config.yaml
n_layer: 9
experts_per_token: 2
moe_layers: [1, 2, 3, 4, 5, 6, 7, 8]
router_score: "softmax"
routed_scale: 15.2
balance_loss: 0.00438
balance_bias: false
init_std_router: 0.025
vocab_size: 13108
optimizer: "soap_variant"
grad_clip: 2.0
batch_tokens: [65536, 131072, 262144]
train_tokens: 763500000
Below are experts of layer 2 (counted from 0) of a mixture-of-experts language model. Rows are named up (a neuron's input weights, with its number), down (a neuron's output weights, with its number) and show model dimensions 0-79. Each number is 128 + 24 x the weight over its row's rms, rounded and kept within 0 to 255.
Before each expert's rows: "mostly gets" lists some tokens that are sent to it at least half of the time. This comes from a sample of Wikipedia text that the model never trained on.

# expert 38
mostly gets: " Mar", " Y", " N", " Mon", " No", " Vol"
up1 [ 95 102 137 168 109 129  84 150 135 122 147 162 130 114 114 188 142 131 104 136 101 133 123 100  96 137 133 138  84 107 112 145 122 138 152 141 133  91  77 148 136 135 120 110 110 104 102 129 140  89 156  77 143 104 129 148  95 120 173 109 171  67 138 132 114 113 141 145 129 140 105 112 158  61 128 101 147 122 116 155]
down1 [173 121 164 107 144 107  78 118 119  57 115  95 115  94 134 152 117 112 121 103 132 117 136 122  89 119 107 111 150 155 110  78 120 158 146 127 138 113 141  70 154 156 139 140 141 133 112 117  95 136 134 109 140 131 189 123  89 137 121 119 109 175 141 151 116 167  93 152 140 130 140 113 148 104 129 135 107 132 150 159]
up2 [135  92 116 138 124 109 139 134 133 125 112 113 103 113 119 155  92 139 136  90 146 137 110 133 141  98 154 115 108 113 107 147 138 167 121 131 153 129 142 154 134  81 132 149 159  92 142 139 159 128 157  89 174 133 153 125 122 132 135 145 152 149 128 131 111 183 107 191 147 114 146 130 167 121 113  95 128 164 101 108]
down2 [129 108 146 129 135 122 131 132 160 176 120 121 126 124 174 115 124 107  98 120 118  99  83 111 150 123  79 130 156 156 174 129  77 124 143 142 123 131 133 161 130 183 104 102 113 129  97 142 119 101  97 138 137 130 137 101 133 117  96 107  89 146 138 132  99 143 113  89 143 126 111 118 107 132 154 153  84 160 130 166]
up3 [ 86 137 132 171 119 145  97 120 133 142 109 131  90 109 115 149 151 121  82 145 177 123 137 145  86 100 129 137 167 130 135  97 134 143 131 110 130 130 140 172 104 115 123 127 158  96 119 128 163 126 113  72  87 136 150 136  66 118 185 111 129 128 132 116 137 159 151 167 128 132  93 160 137 113 178  88 122 144 129 157]
down3 [131 118 166 141 153 162 137 106 134 146 142 159 143 108 158 153  88 158 113 141 158 163 168 117 132 122  98 156 149 118 117  94 151 148 139 116 113  92 155 173 167 168 131 131 101 160 105 107 164 133 102 127 131 125 150 119 154 131 103  90 124 145 141 127 136 146 110 153 153  96 149 132 106  82  82 125 144 120 114 153]
up4 [124 142 129 111 154 180 111 108 166 119  95 130  97 136 115 174 119 139 128 110  94 161 106  96 163 115 133 152 154 125 160 186 163 178 148 103 131  75 108 133 117 133 131 153 157  99 114 118 140 129 135 116 155 125 138 134 136 131 169 102 106 151 118 125 160 125 114 139 137 108 109 121 142 121 116 101 144 119 185 141]
down4 [161 115 119 127 100  84 110 125 149 134  99  95 117 116 143 113 123 121  93 120 154 135 137 144 148  86 130 107 122 146 150 132  85 152 117 145 112 116 106 141 164 109 126 123 175 121 132 121 128 118 116 170 110 127 190 132 157 125 134 116 133 115 178 132 119 136 120 152 124 133 135 154 139 115 100 123 113  84 114 182]
up5 [120 123 113 159 105 152 117 135 139 129 130 136 110  67 130 145 124 109 148 114 126  92 124 141 120 170  94 194 109 125 132 137 101 109 139 149 150 139 108 129 102 128 150 163  99  93 126 125 151 145 150 124 124 114 205 152  69  96 127 153 117 135  96 105 141 173 150  82 119 145 151 113 154  99 117  98 112 134 163 145]
down5 [186 103 163 166 167 173 130  66 107 120 183  99 168 104 131 145 129 128 103 148 146 123 116 163 151 160 102 107 127 121 134 159 122 119 138 131 145 151 124 124 183 149 111 123 117 124 109 150 161 107 105 137  96 129  77 119 117 140 209 118 125 108  78 173  82 134 132 153 145 163 114 137 126 148 168 107 134 124 120 118]
up6 [130 125  76  99 123 106  92 115 139 125 111 167 105 113 134 166 129 104 139  92 146 116 125 154 141 164 120 153 178 145 113 155 118 175 113 117  97 146 101 133 101 139 143 145 114 119 139 102 115 111 155  78 130 128 123 140 120 130 145 103 114 140 124 139 148 138  80 166 127  97 111 126 136 110 135 125 168 132 154 161]
down6 [136  94 107 111 167 136 135 140 120 164 108 127 114 172 125 121 104 185 135 102 124  84 147 111 123 149 169  91 115 106 135 176 112 100 126 116 162 125 112 154 124 144 150 103  92 130 114 171 138 151 120 126 121 113 111 113  99 155 119 107 109 114 136 139 124 157 129 123 124 140 142 125 120 191 122 134 145 133  98 139]
up7 [111 118 136  92 110 153 110 118 120 107 106 114 146  98  85 146 100  83  84 128 164 126 123 147 112 128 130 108 103 126 109  95 123 129 146 129 134 162 103 102  86 102 157 114 133 122 118 136 179 124 138  99 140 140 111 110 115 112 144  95 113 162 142 150 134  96 127 162 142  82 115 132 136 117 127 139 124 143 166 121]
down7 [141 148 152 163 108 136 117 140 110 169 146 119 120 124 120 142 103  86 120 182 142  99 128 152 159 142 162 184  88 117 112 163 170 161 100 152 123  82 163 125  97  89 169 170  96 126 110 126 137 135 125  79 109 157 138 103  95 137 146 147 139 109  97 110 133 148 106 172 124 108 128 135 102 118 138 119  94 111 125 145]
up8 [128  98 138 122  76 144 145 112 139 146 113 139  75 132 169 162 105 111 131 116 124 135 108 104 112 147 134  86 132 130 110 141 142 134 115 166 157 119 121 124 146 102 147 158 132 132 108  90 142  89 152 153 132 134 143  98  66 134 161 123 137 137 156 127 164 102 129  83 133  91  89 147 122 139  74  62 177 136 124 110]
down8 [140 149 132 156  92 126 153 134  89 120 143 127 121 135 120 187 130  75 134 108 107 107 161 170 131 134 123 112 152 155 116 125 137 201 130 113 126  78 124 142 133 140 160 138 112 131 124 113 155 106 121 103 143  93 126 125 143 118 169 138 192 107 140 140  92 104 111 150 166 122 138 140 144 111 137 155 114 153 138 140]
up9 [106 131 127 138  91  78 142 130 145 114 130 144 128  94 130 139 153  92 115 126 178 150 162 129 150  78 115 156 121 121 143 157 141 111 167 132 121 134 114 134 116  99  70 126 111 143 100  93 156 117  85 140 135  85 167 160 110 129 152 122 105  86 151 148 108 127 138 133 131 121 114 139 141 118 125  88  85 154 127 155]
down9 [134 196  85 118 137 147 168  89 122 158 135 156 142 157 149 169 119 142 134 139 121  70 113 125 113 148 107 135 149 144 112 165 102 151 116  95 130  96 116 116 131 144 118 167 115 116 125 165 115 137 125 120 130 116  78 153 143 145 131 118 121 111 115 134 169 101 112 104 170 111 135  96 125 115 106 155 215 127 138 120]
up10 [120 167 154 130  91 127 124 138 136 149 111 147 102  83 177 160  90 115 143 143 117 125 117 107 126 148 106 130 134  92 107  88 173 148 114 193 131 125 142 134 112 148 117 140 146  88 140 140 165 137 159  91 146 127 169 109  88 128 154 145 128 108 171 171 118 135 148 171 145 133 144 131  90 133 119 107 103 159 109 132]
down10 [108 108 155 150 115  96 100 118 167 133  79  95 102 132 134 147 132 141 133 114  97 145 117 151 137 111 171 133  94 136 143 107  64  92 132 130 127 144 134 127 153 114 133 100 103 119 148 112 133  92 107 158  99 176 153 105  92 140 156  76 145 129 173  87 132 133 120 140  94 126 122 156 122 185 160 164 110 124 135 138]
up11 [127 134 114 134 145 127 109 147 131 131 162 107  98 115 130 158 117 119 104 105 165 132 104 138 121 114 143 116  85 176 125 104 135 152 128 114 164 120 107 149 113 113 130 129 119 131  97 154 146 122 132 132 101  83 185 105 132 113 136 117 147 152 152 147 156 106 119 141 155 122 108 139 169  90 148  76 126 137 126 104]
down11 [130 117 140 108 133 118 135  96 147 135 101  86 142 124  78  99 100 162 131 104 107 118 139 144 160 110 137 145 152  95 147 121 161 132 180 118 119 116 119 160  80 200 111 141 153 132 104 146  97 131 158 121 132 125 131  95 136 117 141 120 184 113 128 191 102 122 132 114 134 116 110 143 114 129  90 137 147 142 135 116]
up12 [104  81 153 102 124 166 156 105 123 122  95 135 120 149  82 123 107 107 110 143  98 128 143 148 164  99 128 170 124 173 137 118 125 115 136 141 134 158 115 123 122 109 114 129 134  87 124 159 138 146 155 135 132 140 142 127  71 111 158 153 131 167 125 147 151 135 136 130 161  90 104 129 159 135  93  82 137 117 166 140]
down12 [121 188 155 127 142 121 138 138 128 159 121 141  76 156 106 157 128 133 159  85 121 133 116 115 116 132 145 132 136 121 100 146 112 168 160 152 143 141 126 171 104 125 127 154  99 137 166 141 132 144 142 141 128 122 131 132 150 144  90 138  96 153  91  99 193 127  99 175 118 120 166 135 100 128 117 142 147 126 117 137]
up13 [135 109 129 122 114 137 120 124 156 117 126 105 110  91 115 136  80  87 117 120 112 135 150 132  82 129 125 149 148 159 116 146 160 137 115 159 115 147  78  97 110  90  95 130 101  88  82 107 124 116 159 114 141 114 141 132  72 107  97 130 117 136 146 128 144 176 114 203 134 138 133 134 128 120 140 125 157 157 132 152]
down13 [133 164 106  78 137  70 128 177 105 127 126 130 134 123 104 131 113 118 143  98 124 150 139 155 120 130  87 145 111 122 118 159 138 144 149 140 125 132  86 133 175 115 124 195 137 111 152 153 100 118 144 149 131 105 150 117 110 105 121 166 101 146 120 101 105 112 135 189 163 140 154 123 152 112 109 127 117 139 127 188]
up14 [138 113 118 124 105 122 114  92 110 142 112  90 103 108 111 132 115 110 126 123 172 160 125 170 109 139 106 157 102 139 122 162 103 128 121 139 107 108  86 124  69 143 103 133 168 136 100 110 166 137 151 110 158 155 126 132 127 112 144 138 132 176  79 113  89 165 109 146 183 130 121  84 135  76 118 103 100 110 159 152]
down14 [157  98  95 121 136 116 121 196 128 118 147 137 112 147 102 147 112 126 108 122 130 118 116 136 129 101 140 125 137 140 166 157 141 107 120 124 129 157 110  69 141 140  97 122 113 154 174 113  96 137 144 101 146 181  83  99  84  80 129 150 148 132 132 110 177 111 131 118 102  68 124 122  68 151 125 109 142  91 106 133]
up15 [139  98 136 122 115 139 124  68 149 148 122 119 110 103 140 155  87 102 113 102 145 146 147 132  78  98 116 111  86  96 137 121 126 166 127 119 112 111 103 142 136 118 166 132  76 117 148 101 160 152 169 114 132 139 133 113 127 107 138 142 116 154 151 103 102 124  85 177 130  86 100 156 141  74 107 137 151 140 180 143]
down15 [184 160 135 133 121 115 117 109 118 140 146 151 117 139  96 136 142 140  86 151 118  99 137 188 125 140 154 125 177 123 134 126 140 149 137 139 125 117 134 118 145 136 126  96 133 145  81 117 126  94 132  88 165 113 141 141 151 186 184 109 120 134 122 128 108 113 120 140 120 131 135  67 141 121 122  87 152 135 106 111]
up16 [ 74 121 168 180 129 144 134 124 113 102 136 157 150 133 138 153 157  98 122 117 138 134 117  80 100 129 102 120 153 108  99 144 171 178 106 150 162 115 105 117 113 148 118 149 146 100 125 116 134 124  91 132 124 122 160 128 146  74 148 143 127 157 143 161 157 118  90 129 129  83 122 133  85 135  54 123 162 136 116 125]
down16 [129 141 148 172 138 145 153 156  95 147 125  95 169 187 102 127 143 138 114 137  85 114 163 123 173 140 136 118  83 162 142 104 110 113 210 124 123 147 122 149 136 118  97 155 146  97 121 141  80 153 167 126 150 144  94 152 115 135 123 132 133 119 133 114 118 128 137 139 125 123 116 116 145 163 131 135 141 121 122 129]
up17 [ 68 122 151 133 130 144 133 133 160 107  86 123 146 110  75 116  99 103 115 123 123 126 101 145 138 100 132 116 123  85 135  87 168 111 115 133 113 155 112 130 139 124 100 134 157 119 120 118 161 105 140 119 130 147 134 168 104  82 131 141 119 120 126 107 126 104 109 141 114 170 119 147 146  97 140  95 143 103 136 113]
down17 [143  93  77 177 116 123 143 137 150 123 105 146 133 138  85 123  78  91 110 131 116 155 129 130  83 160  86 159 112 143 107 129 102 149 100 149 131 106 105 119 101 106 157 122 181 118 144 111 103  98 105 170 106  83  94 131 129 153 149 149 148 104 115 100 142  97 138 129 127  97 154 123 138 110 129 164 135 126 146 180]
up18 [115 136 110 126 121 171 122 102 176 153 152 129 105 126 135 149 124 117 107 115 167 132 120 184 118 114 106 135 140 111  96 159 143 126 110 128 145 143 104 136 110  78 101 160 111 143  94 158 140 113 151 137 143 110 165 139 111 122 132 155 129 147 166 115 122  85  78 168 105 130 121 147 135  82 130 158 128 129 152 116]
down18 [114 134 115 125 114 129  82 162 137  82 127 122 137 113 126 110 116 166 152 158 101  80 131  98  92 172 126 135 103 133 119 134 138 150 143 143 177  96 138 151 107 115 125 122 117 101 106 145 104  80 136 130 115  94 161  87  93 146 185 109 117 135  94  63 162 160 102 100 107 121 116 156 179 123 133 117 161 127 160 172]
up19 [ 97 134 139 144 148 126 133  91 139 139 159 157 135  85 116 115 130 121 118 119 131 151 149 150 165 106 159 159 142 121 112 149 170 136 102 154 127 111 135 134  88 107 109 181 156 149 118 123 170 101 152 121  99  81 156 153 107 104 103  91 158 109 121 104 106 125 102 140 169 163  97 102 114 119 110 134 108 136  99 152]
down19 [140 151 137 110 128 143 108 148 148 129 130 129  81 112  76 142 141 126  71 119 108 159  94 113 134 178 145 153 133 134 142 118 135 119 135 155 149 135 149 118 146 151 155 149 142 160 140 120 103 166 123 132 112 112 146 120 150 121 124 122 153 143 141 137 145  95 171 126 108 132 123  99  97 105 115 178 143 152  80 121]
up20 [ 97 137 152 158 141 130 103  96 148  99 123 117 122 151  95 126  85  82 117 104 134 174 128 151 138 127 108 143 123 112 126 164 151 145  96 137 132 107 135 143  89 150 142 130 157 104 172 106 166 104 148  90  87 129 132 141 124 139 162 111 138 150 155 148 144 129  87 131  63 129 132 114 163 113 138 110 114 137 161 106]
down20 [ 86 121 163 121 163 138 114 139 110 101 141 130 168 102 163 151 145 160 153 165 110 132 131 136 170 120  81 102 100 135 138 103 113 128 130 148 108  77 132  71 144 120 100  82 140 217 122 148 146  80 125 165 133  96 112 127 157 134 133 146 129 129 149 123 115 153 135 121  66 116 125 139 114 124 129 139 133 156 132  92]
up21 [126 121 115 103 125 154 104 138 144 118  88 117  97 119 137 132 173 154  92 174 148 113 142 167 178 145 106 151 126 108 141 144 129 137 145 122 145 130 103 119 114 146 104 150 159 151 103  75 168  98 102 134 116 127 176 112 101 135 108  80 168 115 182 109 146 163  62 151 116  98 152 140 122 100 118 138 112 153 143 136]
down21 [105 176 123 160  57 135 134 134 145 140 124  98 140 150 153 121 157 129 175 110 127 140 111 116 151 137 175  97 112 137 120 130 133 142 103  95 140  99 118 110 141 132  95  84 160 123 153 102 149 100 115 114 161 104 133 112 108 150 150 104 115 109  94 145 132 137 139 154 147 127 119 126 168 100 143  93 165 167 177  95]
up22 [143 150  94 106 102 141 102  79 119 106 104 132 107  82 107 149 110 114 154  92 166 144  97 136 156 140 120 153 137 113 154 107 137 155 136 121 142 157 121 140 101 119 119 200 133 131 141 163 151 135 150 117 146 140 140 133  96  93 141  71 119 150 135 173 139 131 112 157 118 103 118 162 135  90 140 176 101 119 130 163]
down22 [ 75 137 133 163 166 103 152 141 140  96 146 106 123 167 128 117 147 132 157  77 128 154 188 114 133 115 137 130 127 120 117 156 113 176 115 127 131 133  83 106 113 139 124 126 114 148 132  99 141 156 156 121  97 170 164 139 116 152 166 124 134 153 128  78  82 134 118 109 120 127 149  95 132 108 131 127 108 128  96 177]
up23 [160 143 140 150 128 157 124 122 156 131  79 143 139 129 122 102 148 124 106  93 165 114 162 125 102 132 118 141 122 116 120 133 138 116  97 136 197 101 115 147 104 105 165 178 106 126 130 140 163 102 132 138 144 132 137 148 109 150 160 165 149 126 161 118 130 145  84 185 125 150 160 129 151 137 124 143  87 171 142 162]
down23 [151 140 165 115 135 141 124 110 136 106 127 154 114 119 155 137 152 118 107  95 104 167  84 107 118  67 111 126  95 150 154 142  94 154 121 123 159 136 145 151 128 141 146 181 134  93 118 166 134 109 168 157 111  90 159 119 163 117 109 141 139 101 162  94 126 135 128 105 175 171 136 148 114 161 112 106 149 119  91 117]
up24 [104 126 118 140 134 135 112 124 119 120 100 141 104 113 116  82 106 146 140 151 105 169 149 109 114  98 141 149 128 147 105 137 101 179 122  92 114 115 128 142 110 101 147 123 134 112 159 132 155 146 112 115 144 123 172 133  97 106 163 152 135 103 174 186 145 122 120 138 141 116 131 174 135 128 103 126 137 122  79 159]
down24 [114 113 145 129  80  82 191  97 163 129 144  69 187 110 159 122 124 111 114 152 103 129 105  98 129 138 105 144  97 138 155 120 126 110 129 149 180 138 137 142 111 133 127 123 133 137 113 151 133 152 151 136 163 134 131 108 161 106 140  87 127 145 125 109 134 108 140  74 130 106 140 159 129 151  90 173 141 124 184 136]
up25 [110 100  97 134 141 118 106 141 151 137  49 129 127  97  82 192 110 148 120 110 167 138 140 159  83 131 122 126 124  98 114 107 141 120 111 129 146 138 151 109 122 133 133 149  84 116 131 121 136 111 119 134 112 107 127 135 101 134 118 127 140 134 106 118 124 101 145 176 119 119 145 107 123  85 115 102 170 120 143 123]
down25 [140 169  98 123 112 110 117 121 140  86 179 114 128 142 102 140 124  85 110 187 138 120 125 185 151 152  84 100 161  84 113 157 149 138 114 143 152 105 137 135 128 127 107 106  99 126 128  99 143 143 108 162 130  92 137 165 163  95 113 144 112 132 110 134 150 120 121  89 154  83  92 143 126 134 144 119 212 156 161 107]
up26 [168 126 147 181  96 149 103 126 120 122 104 148 163 146 122 107 164 104 136 152 111 122 108 138 145 125  97 133 113 107 113 152 137 146 130 145 131 115  96 133 106 114 120 133 120 103 113  82 156 119 164 123 167 103 127 180  78 127 173 141 132 135 139 125 130 138 106 126 116  97  71 109 144 138 129  71 120 149 132 144]
down26 [197  97 132 115 158 120 119 163 102 140 135 103 130 120 144 100 109 168 126 112 126 104 171  91 152 109 153 116 162 116 144 163 106 145 107 103 113 134  83 130 108 170 120 125 179 121 172 143 108 160 132  98 151 125  81 114 146 108 151 131 144 143  99 143 147 122 154 196  87 130  92 129 123 122 113  74 134 109 160 100]
up27 [ 98 134 122 135 120 142 132  98 115 143  52 128 104 132 130 137 105  50 120 133 111 133 123 145 137 174 134 117 138 153 103 128 129 129 113 140 116 134  92 135 102 120 135 159 139 150 137 105 136 133 147 135 179 118 101 132  88  93 134 129 154 125 133 141 156 105  90 127 129 103 123 105 111 123  88 108 133 145 139 149]
down27 [143 144 124  94 127 140 133 177 134 133 103  99 125 135 125 115 143 121 139 133 149 128 143 118 135 121 103 151 157 147 141 123 188 131 147 117 112 123 140 160 157 123 157 118 135  94  83 141 109 143 133 139 127 144 108  76 109 140  93 153 128 118  95 136 171 134 121 133 177 124 114 133 123 150 145  75  92 148 154 155]
up28 [127 150 119 120 115 140 125  91 132  87 150 104  94 147  79 133 146 115 125 140 131 157  98 116 101  90  98 129  98 154 103 161 127 132 137 166 148  92 132 141  82  95 138 121 123  77 140 138 163 121  87 106 145 108 149 147 112 138 133 125 148 109 171 127 136  91 143 173 128 102 111 124 151 146 122 113 122 103 119 132]
down28 [114 158 133 148 150 133 120 112 118 100 158 174 103 118 143 132 116 116 133 124 134 147 155 143 117 119 107 132 152 139 132 111 102 146 144 112 151  91 179 100 114 126 150 168 165 139 111  82  46 140 139 135 141 182  99 137 164 133 133 133 102 155 102 105 129 154  97 123 108 113 102 150 135 118 131 165 131 156 114 113]
up29 [128 108 113 149 117  86 124 122 138 120 137 142  78  93 121 133  95  86 151 136 133 150 113 150  81 131 160 112 154 102  89 114 150 154 113 156  96 148  96 128  98  83 129 138  93 157 146 138 108 135 147 140 143 131 134 130 129 120 143 176 124 165 119  97 133 161 140 122 165 123 130 120 146  92  88  72 115 146  96 127]
down29 [118 137 128 128 157 112 115 156  88 133 127 128 102 169 108 136 155 150 160 161 147 128 134 108 132 147 105 108 143 156 171 125  98 118 173 102 116 156 167 135 108 147 113  99 148 123 126 116  72 125 149 130 109  72 140 132 100 134 120 103 112 112 131 176 122 119 107 144 132 117  91 176 136  96 118 154  97 150 109 140]
up30 [127 127 139 129 122 176 107 141 134 121 126 117 142 102 135 150 118  91  94 139 137 154 103 102 165 108 105 142 105 133  71 125 154 151 140 165 115 121 114 115 155 119 111 142 123 117 136 158 162 112 120 137 173 138 136 135 111 109 147 109 118 146 132 134 154 192 105 139  85 125 139  94 133  74 117  93 176 140 139 101]
down30 [121 123 126 103 110 121 147 118 124 142 123 133 140 155 120 155 161 149 134 103 114 142 135 127  94 138 176 133 191 104 178  91 122 175 116 170 120 139 132 102 139 147  98 143 136 143 103 138 136 123 113 145 103 130 123 113 105 139  95 111 120 123 124 121 106 110 148 116 166 143 124 121 145  94 115  90 133 105 179 138]
up31 [ 93 130 188 101 140 132  96 113 107 131 101 158 118 121 106 142 141  76  98 124 118 157 171 121 109 121 178 126 141 114 107 148 124 132 117  99 147 112 112 137 115  93 123 154 153 125 116 130 132 103 111 144 103 152 172 149 131 128 141 113 118 154 200 121 153 114 140 156 127 128 121 126 153  94 139 144 122 133 111 111]
down31 [102 146 118 163 115 108 103  94  84 121 149 109 114 118 111 130 153 108 175 153 114 129 101 154 153 100 136  99 120 115 136 146 122 115 146 153 148 157 134 158 122 112 142  70 163 143  90  92 136 182 139  94 144 132 124 111 177 160 172 133 123 125 108  97  83 130 149 142 100 129 156 115 115 137 119 133 131 139 119 123]
up32 [143 125 114  86 119 110 123 131 149 123 122 136 125  97 102 117 131 115 147 109 137 131 163 144 141 153 179 144 133 123 126 132 123 137 157  96 131 136 124  97  68  95 115 143 127  89 133 162 141  80 121 151 133 120 115 125 141 114 158 145 118 149  94 146 114 110 172 129 172 125 131 130 131 134 110  97 169 161 152 135]
down32 [133  64 141 113 142 102 129 132 138 127  90 130 106 150 121  85 161  98 112  86 138 110 156 135 100 123 102 104 123 137 109 100 118 143 154 157 151 114 161 106 123 168 105 130 116 115 153 136 158 124 122 128 110  71 125 162 106 100 139 170 161 119 124 109 127 124 141 128 159 112 111 138 129 114 133 108  97 118 127 120]
up33 [166  79 138 136  97 116 163 147 147 159 105 111 141 118 103 135 120  79  87 108 132 112  83 120 121 129 118 143 129 165 109 122 147 150 118 136 115 126  77 126 159 128 128 170 138 139 113 118 156 134 114 135 159 108 172 167 139 101 170  98  86 133 143 128 143 133 102 172 145  79  87 128 145 151 115 118  98 149 136 172]
down33 [191 121 125 142 121 137 139 106 129 123 100 133  86 183 141  97 193  79 152 171  96 142 162 120 110 176 151 142 111 113 135 100 112 127 107 136  92 155 115 125 144 138 115  99  93 128 111 152 134 148 112 182 139 146 142 124 108 112 133 136 121 118  77 170 159 128 155 143  95  77 126 114 111 144 130 111 137 166  88 137]
up34 [ 84 103 168 152 105 121 108  97 134 130 135 118 105 129 136 162 128 115 162 128  92 134 129 136 174 135 102 105 124  84 104 106 140 174 167 169 138 162  93 120  84 122  99 131 133 103 122 152 137 131 154 121 144 116 149 106 131 114 119 122 113 133 133 141  81 130  83 158 139 123 104 142 168 111 115  87 122 175 108 155]
down34 [ 80 124 143 103 140 107 176 141 151 134 116 132 136 159  87 146 125 132 167 131 130 132  81 137 140 154 135 124 135 107 108  94 130 138 149  85 148 166 154 130 131 147 133 139 141 110 145 144 167 176  75 146 117 156 174 148 131 145 153 121  80 111 167  94 127 129 162 170  96  76 140 124 153 145 122 131  81 126  74 137]
up35 [134 115 161 108 107 113 105 157 157  97 127 115 135 114 142 128 110 110 139 124 146 124  98 141  95 129 129 124 121 150 115 133 103 173 164 172 172 114  97 154  75 106 131 119 120  94 136 151 167  91 171  96 127 176 129 150 146 145 145 144 137 177 131 148 150 125 106 123 126  59 130 142 137 154 124  93 145 127 136 136]
down35 [152 163 105 144 113 137 148 108 120 134 163  40 147 121 107 151 158 154 102 128 130  97 158  75 132 105 126 162 112 170 135  99 147 130 122 118 147  91 145 142  97 103 144 171 147 163 131 113 120  94 126 131 111 140  97 131 141 140  94 130 119 159 157  99 108 116 122 167 118 137 112 142  95 157 111  86 110 108 141 129]
up36 [ 95  98 114 129 114 130 103 140 151 105 101 150  89  82 137 129 126 108 144  84 143 122 106 143 140  87 154 126 105 125 102 127 148 159 109 144 138 153 125 140  69  94 161 155 126 143  80  99 160 116 169 122 119 119 130 141  94 149 122 137 109 168 153 114 131 118 122 138 147 119 103  75 131 156 146 123 134 125 123 111]
down36 [142 147 126 120 124 126 142 137 100 141 100  87 137 118  96 202 101 124 130 151 109 133 158 160 107 155 129 112 132 120 107  97 129 114  89 112 113 123  90 127 145 105 141 122 124 142  99 144 129 116 143 133 135 132 172 129 161 138 117 160 128 107 124 102 113 129 124  96 149  84 144 140 137 176 122 141 120 157 165 147]
up37 [130 160 156 159 146 131 120  97 200  93 119 133  88  92 140 171 122 138 126 100 147 141 124 143 145 122  91 151  80  91  94 123 124 158 126 114 124 112 144 133 105 115 150 118 127 132 100 116 124 112 145 119 129 120 145 167 109 164  79 125 112 149 161 114 141 163 161 129 115  88 156 107 157 134 119 106 143 132 151 157]
down37 [144 101 152 150 151 164 132 115 120 106 175 153 129 164 127 120 140 115 178 126 109 131 101 147 106 137 170  93 112 115 149 146 110 112 123  96 144 156 129 145 177 172 172 160 125 104 138 139 130 131 103 126 137 134 129 107 109 130 114  96 108  78 126 104 140 138 145 161 110 134 119  94  99 182 138 110 112 135 106 132]
up38 [117 140 130 135 140 131 120 109 118 167 130 156 111  87 123 147 117 125 109 110 105 130 125 169 129 162  60 147  92 164  87 124 163 140 134 141 137 150  58 109  77 102 124 167 102 117 120  88 127 112 159 114 127 120 126 117  78  93 159 141 132 140 148 101 131 119 100 158 127 152 124 122 129 132 125  96 146 151 146 122]
down38 [130 116 144 102 118 163 178 108 137 134 145 121  94 145 120 134 157 197 115 114 142 183 160 107 125 139 138 161 112 149 134 123 114 133 136 142 141 140 134 159 119 151 141 106 115 129  72 135 126 140 170  96 185 138 121 125  92 156  81  95 163 121 131 132  79  92 138  76 150 126 140 104 133 140  87 136 145 129 139 166]
up39 [ 94  57 127 130 120 129 121 131 109 125 108 137 118 128 150 162  93  84 156 166 141 125 157 138 126 122 156 128  90 144 116 123 128 150 140 111 114  95  68  98 130  89 100 146 148 108 135 107 136 105 100 158 136 107 121 136  96 137 160  96 163 158 115  88 161 127 112 148 126 151 128 144 158 101 105 115 126 139 176 134]
down39 [122 153 145 111 140 140 166 117 106 125 128 123 150 186 179  80  79 173 126 144 136 125 131 124 125 139 144 144 160 148  84 147 119  95 159 113 113 178 121  83 139 141  97 142 123 133 170 158  99 147 149 138  99 147 122 155  82 154 146 120 143 119 135 156 142 150 157 148  90 113  83  74 106 123 187 104 166 103 113 135]
up40 [107 115 102 147 114 110 113  92 117 112 137 140 106 103 118 109 175  86 107 123 142 114 165 191  97 129  96 126 126 164 114 145 122 177 123 168  91 111  93 118 105 129 110 108 129 151 127 132 155 114 148 124 148 110 180 156  74 133 131 120 137 182 141  93 131  98  95 137 136  95 152 104 169 111 158  99 125 115 139 112]
down40 [149 129 138 159 135 113 127 140 123 121 165 114 135 153  99  80 141 158 150 127 127 133 140 117 157 124  82 152 165 149 126 113  82 132 127 136 124 154 127  83 133 153 138 140 148 123 123 157 142 119 110 122 160 190 119 124  86 144 126 113 140 119 141 153 142 132 122 146 120 135 111 115 128 113 135 130 106 148 122  92]
up41 [ 66  94 127 121 113  91  94 111 164  69 125 142  82  67  89  99 138 106 154 114 137 167 110 160 143 103 100 147 116 165 119 158 137 131 161 154 141 121 125 110 108 113  78 145 113 116 117 121 125 139  84  79 131 118 137 128 112  90 108  99 135 137 149 136 161 133  88 125 150 100  78 132 122 135 116 106  64 151  88 132]
down41 [103 111 128 146  93 116 127 121 112 153 165 131 103 166 111 103 139 128 115 138 120  65 107 133 114 120 154 172 105 162 163 125 116 138  89 124 133 119 143 133 114 175 156 108 150 143 123 148 141 110 125 114  93 138 145 101 131 134 137 147 118 113 147 148 152 143 131 113 175 107 156 105  78 139 171  99 120 157 130 161]
up42 [114  83 147 133 108 152 141 108 108 111 128 136  98 140 124 162 135  94 134  91 116 126 134 118 137 126 130 197 122 134 137 132 191 138 167 155 157 137 151 137 126 125 154 163 124 121 150  74 145 141 107 113 123 147 121 133 109 135 167  98 137 164 142 122 122 128 149 192  77  90 130 176  95  97 108 155 135 161 113 161]
down42 [123 174 116 106 116 129 106 101 122 106 155  78 142 135 113 173 123 106  89 114  82 138 130 129 121 156 144 138 115 140 129 150 176 159 138 128 132 124 102  85 124  67 135  96 137 126 152 100 169 114 138 100 121 162 150 150 135 149 144 152 102 153 117 138  90 138 140  83 153 168 140 133 146 116 102 191 114 140 104  84]
up43 [103 141 142 125 117 132 124 147 165 107 138 115 135  91 129 162  92 132 138 146  88 123 152 150 113 118 112 119 151  96 116 129 155 181 129 151 168 123 101  93 123 119 144 137 127 141 115  98 164 138 125 145 169  92 132 129  93 121 137  98 120 142 129  63 115 107 112 125 117 150 170 148 148 104  89  90 162 158 138 108]
down43 [157  87 122 144 108 129 137 111 128 113 161 149  94 125  59 127 101 139 122 133 149 160 122 193 115 121 130 155 111 113 131 147 107 127  80 153 118 151 173 155  60 118 156 143 128 172 140  78 155 125  90 135 152 128 126 150 136 132 117 124 117 114 135 144 130 117  91 114 151  82 183 139 124 115 136 106 149 140 176 153]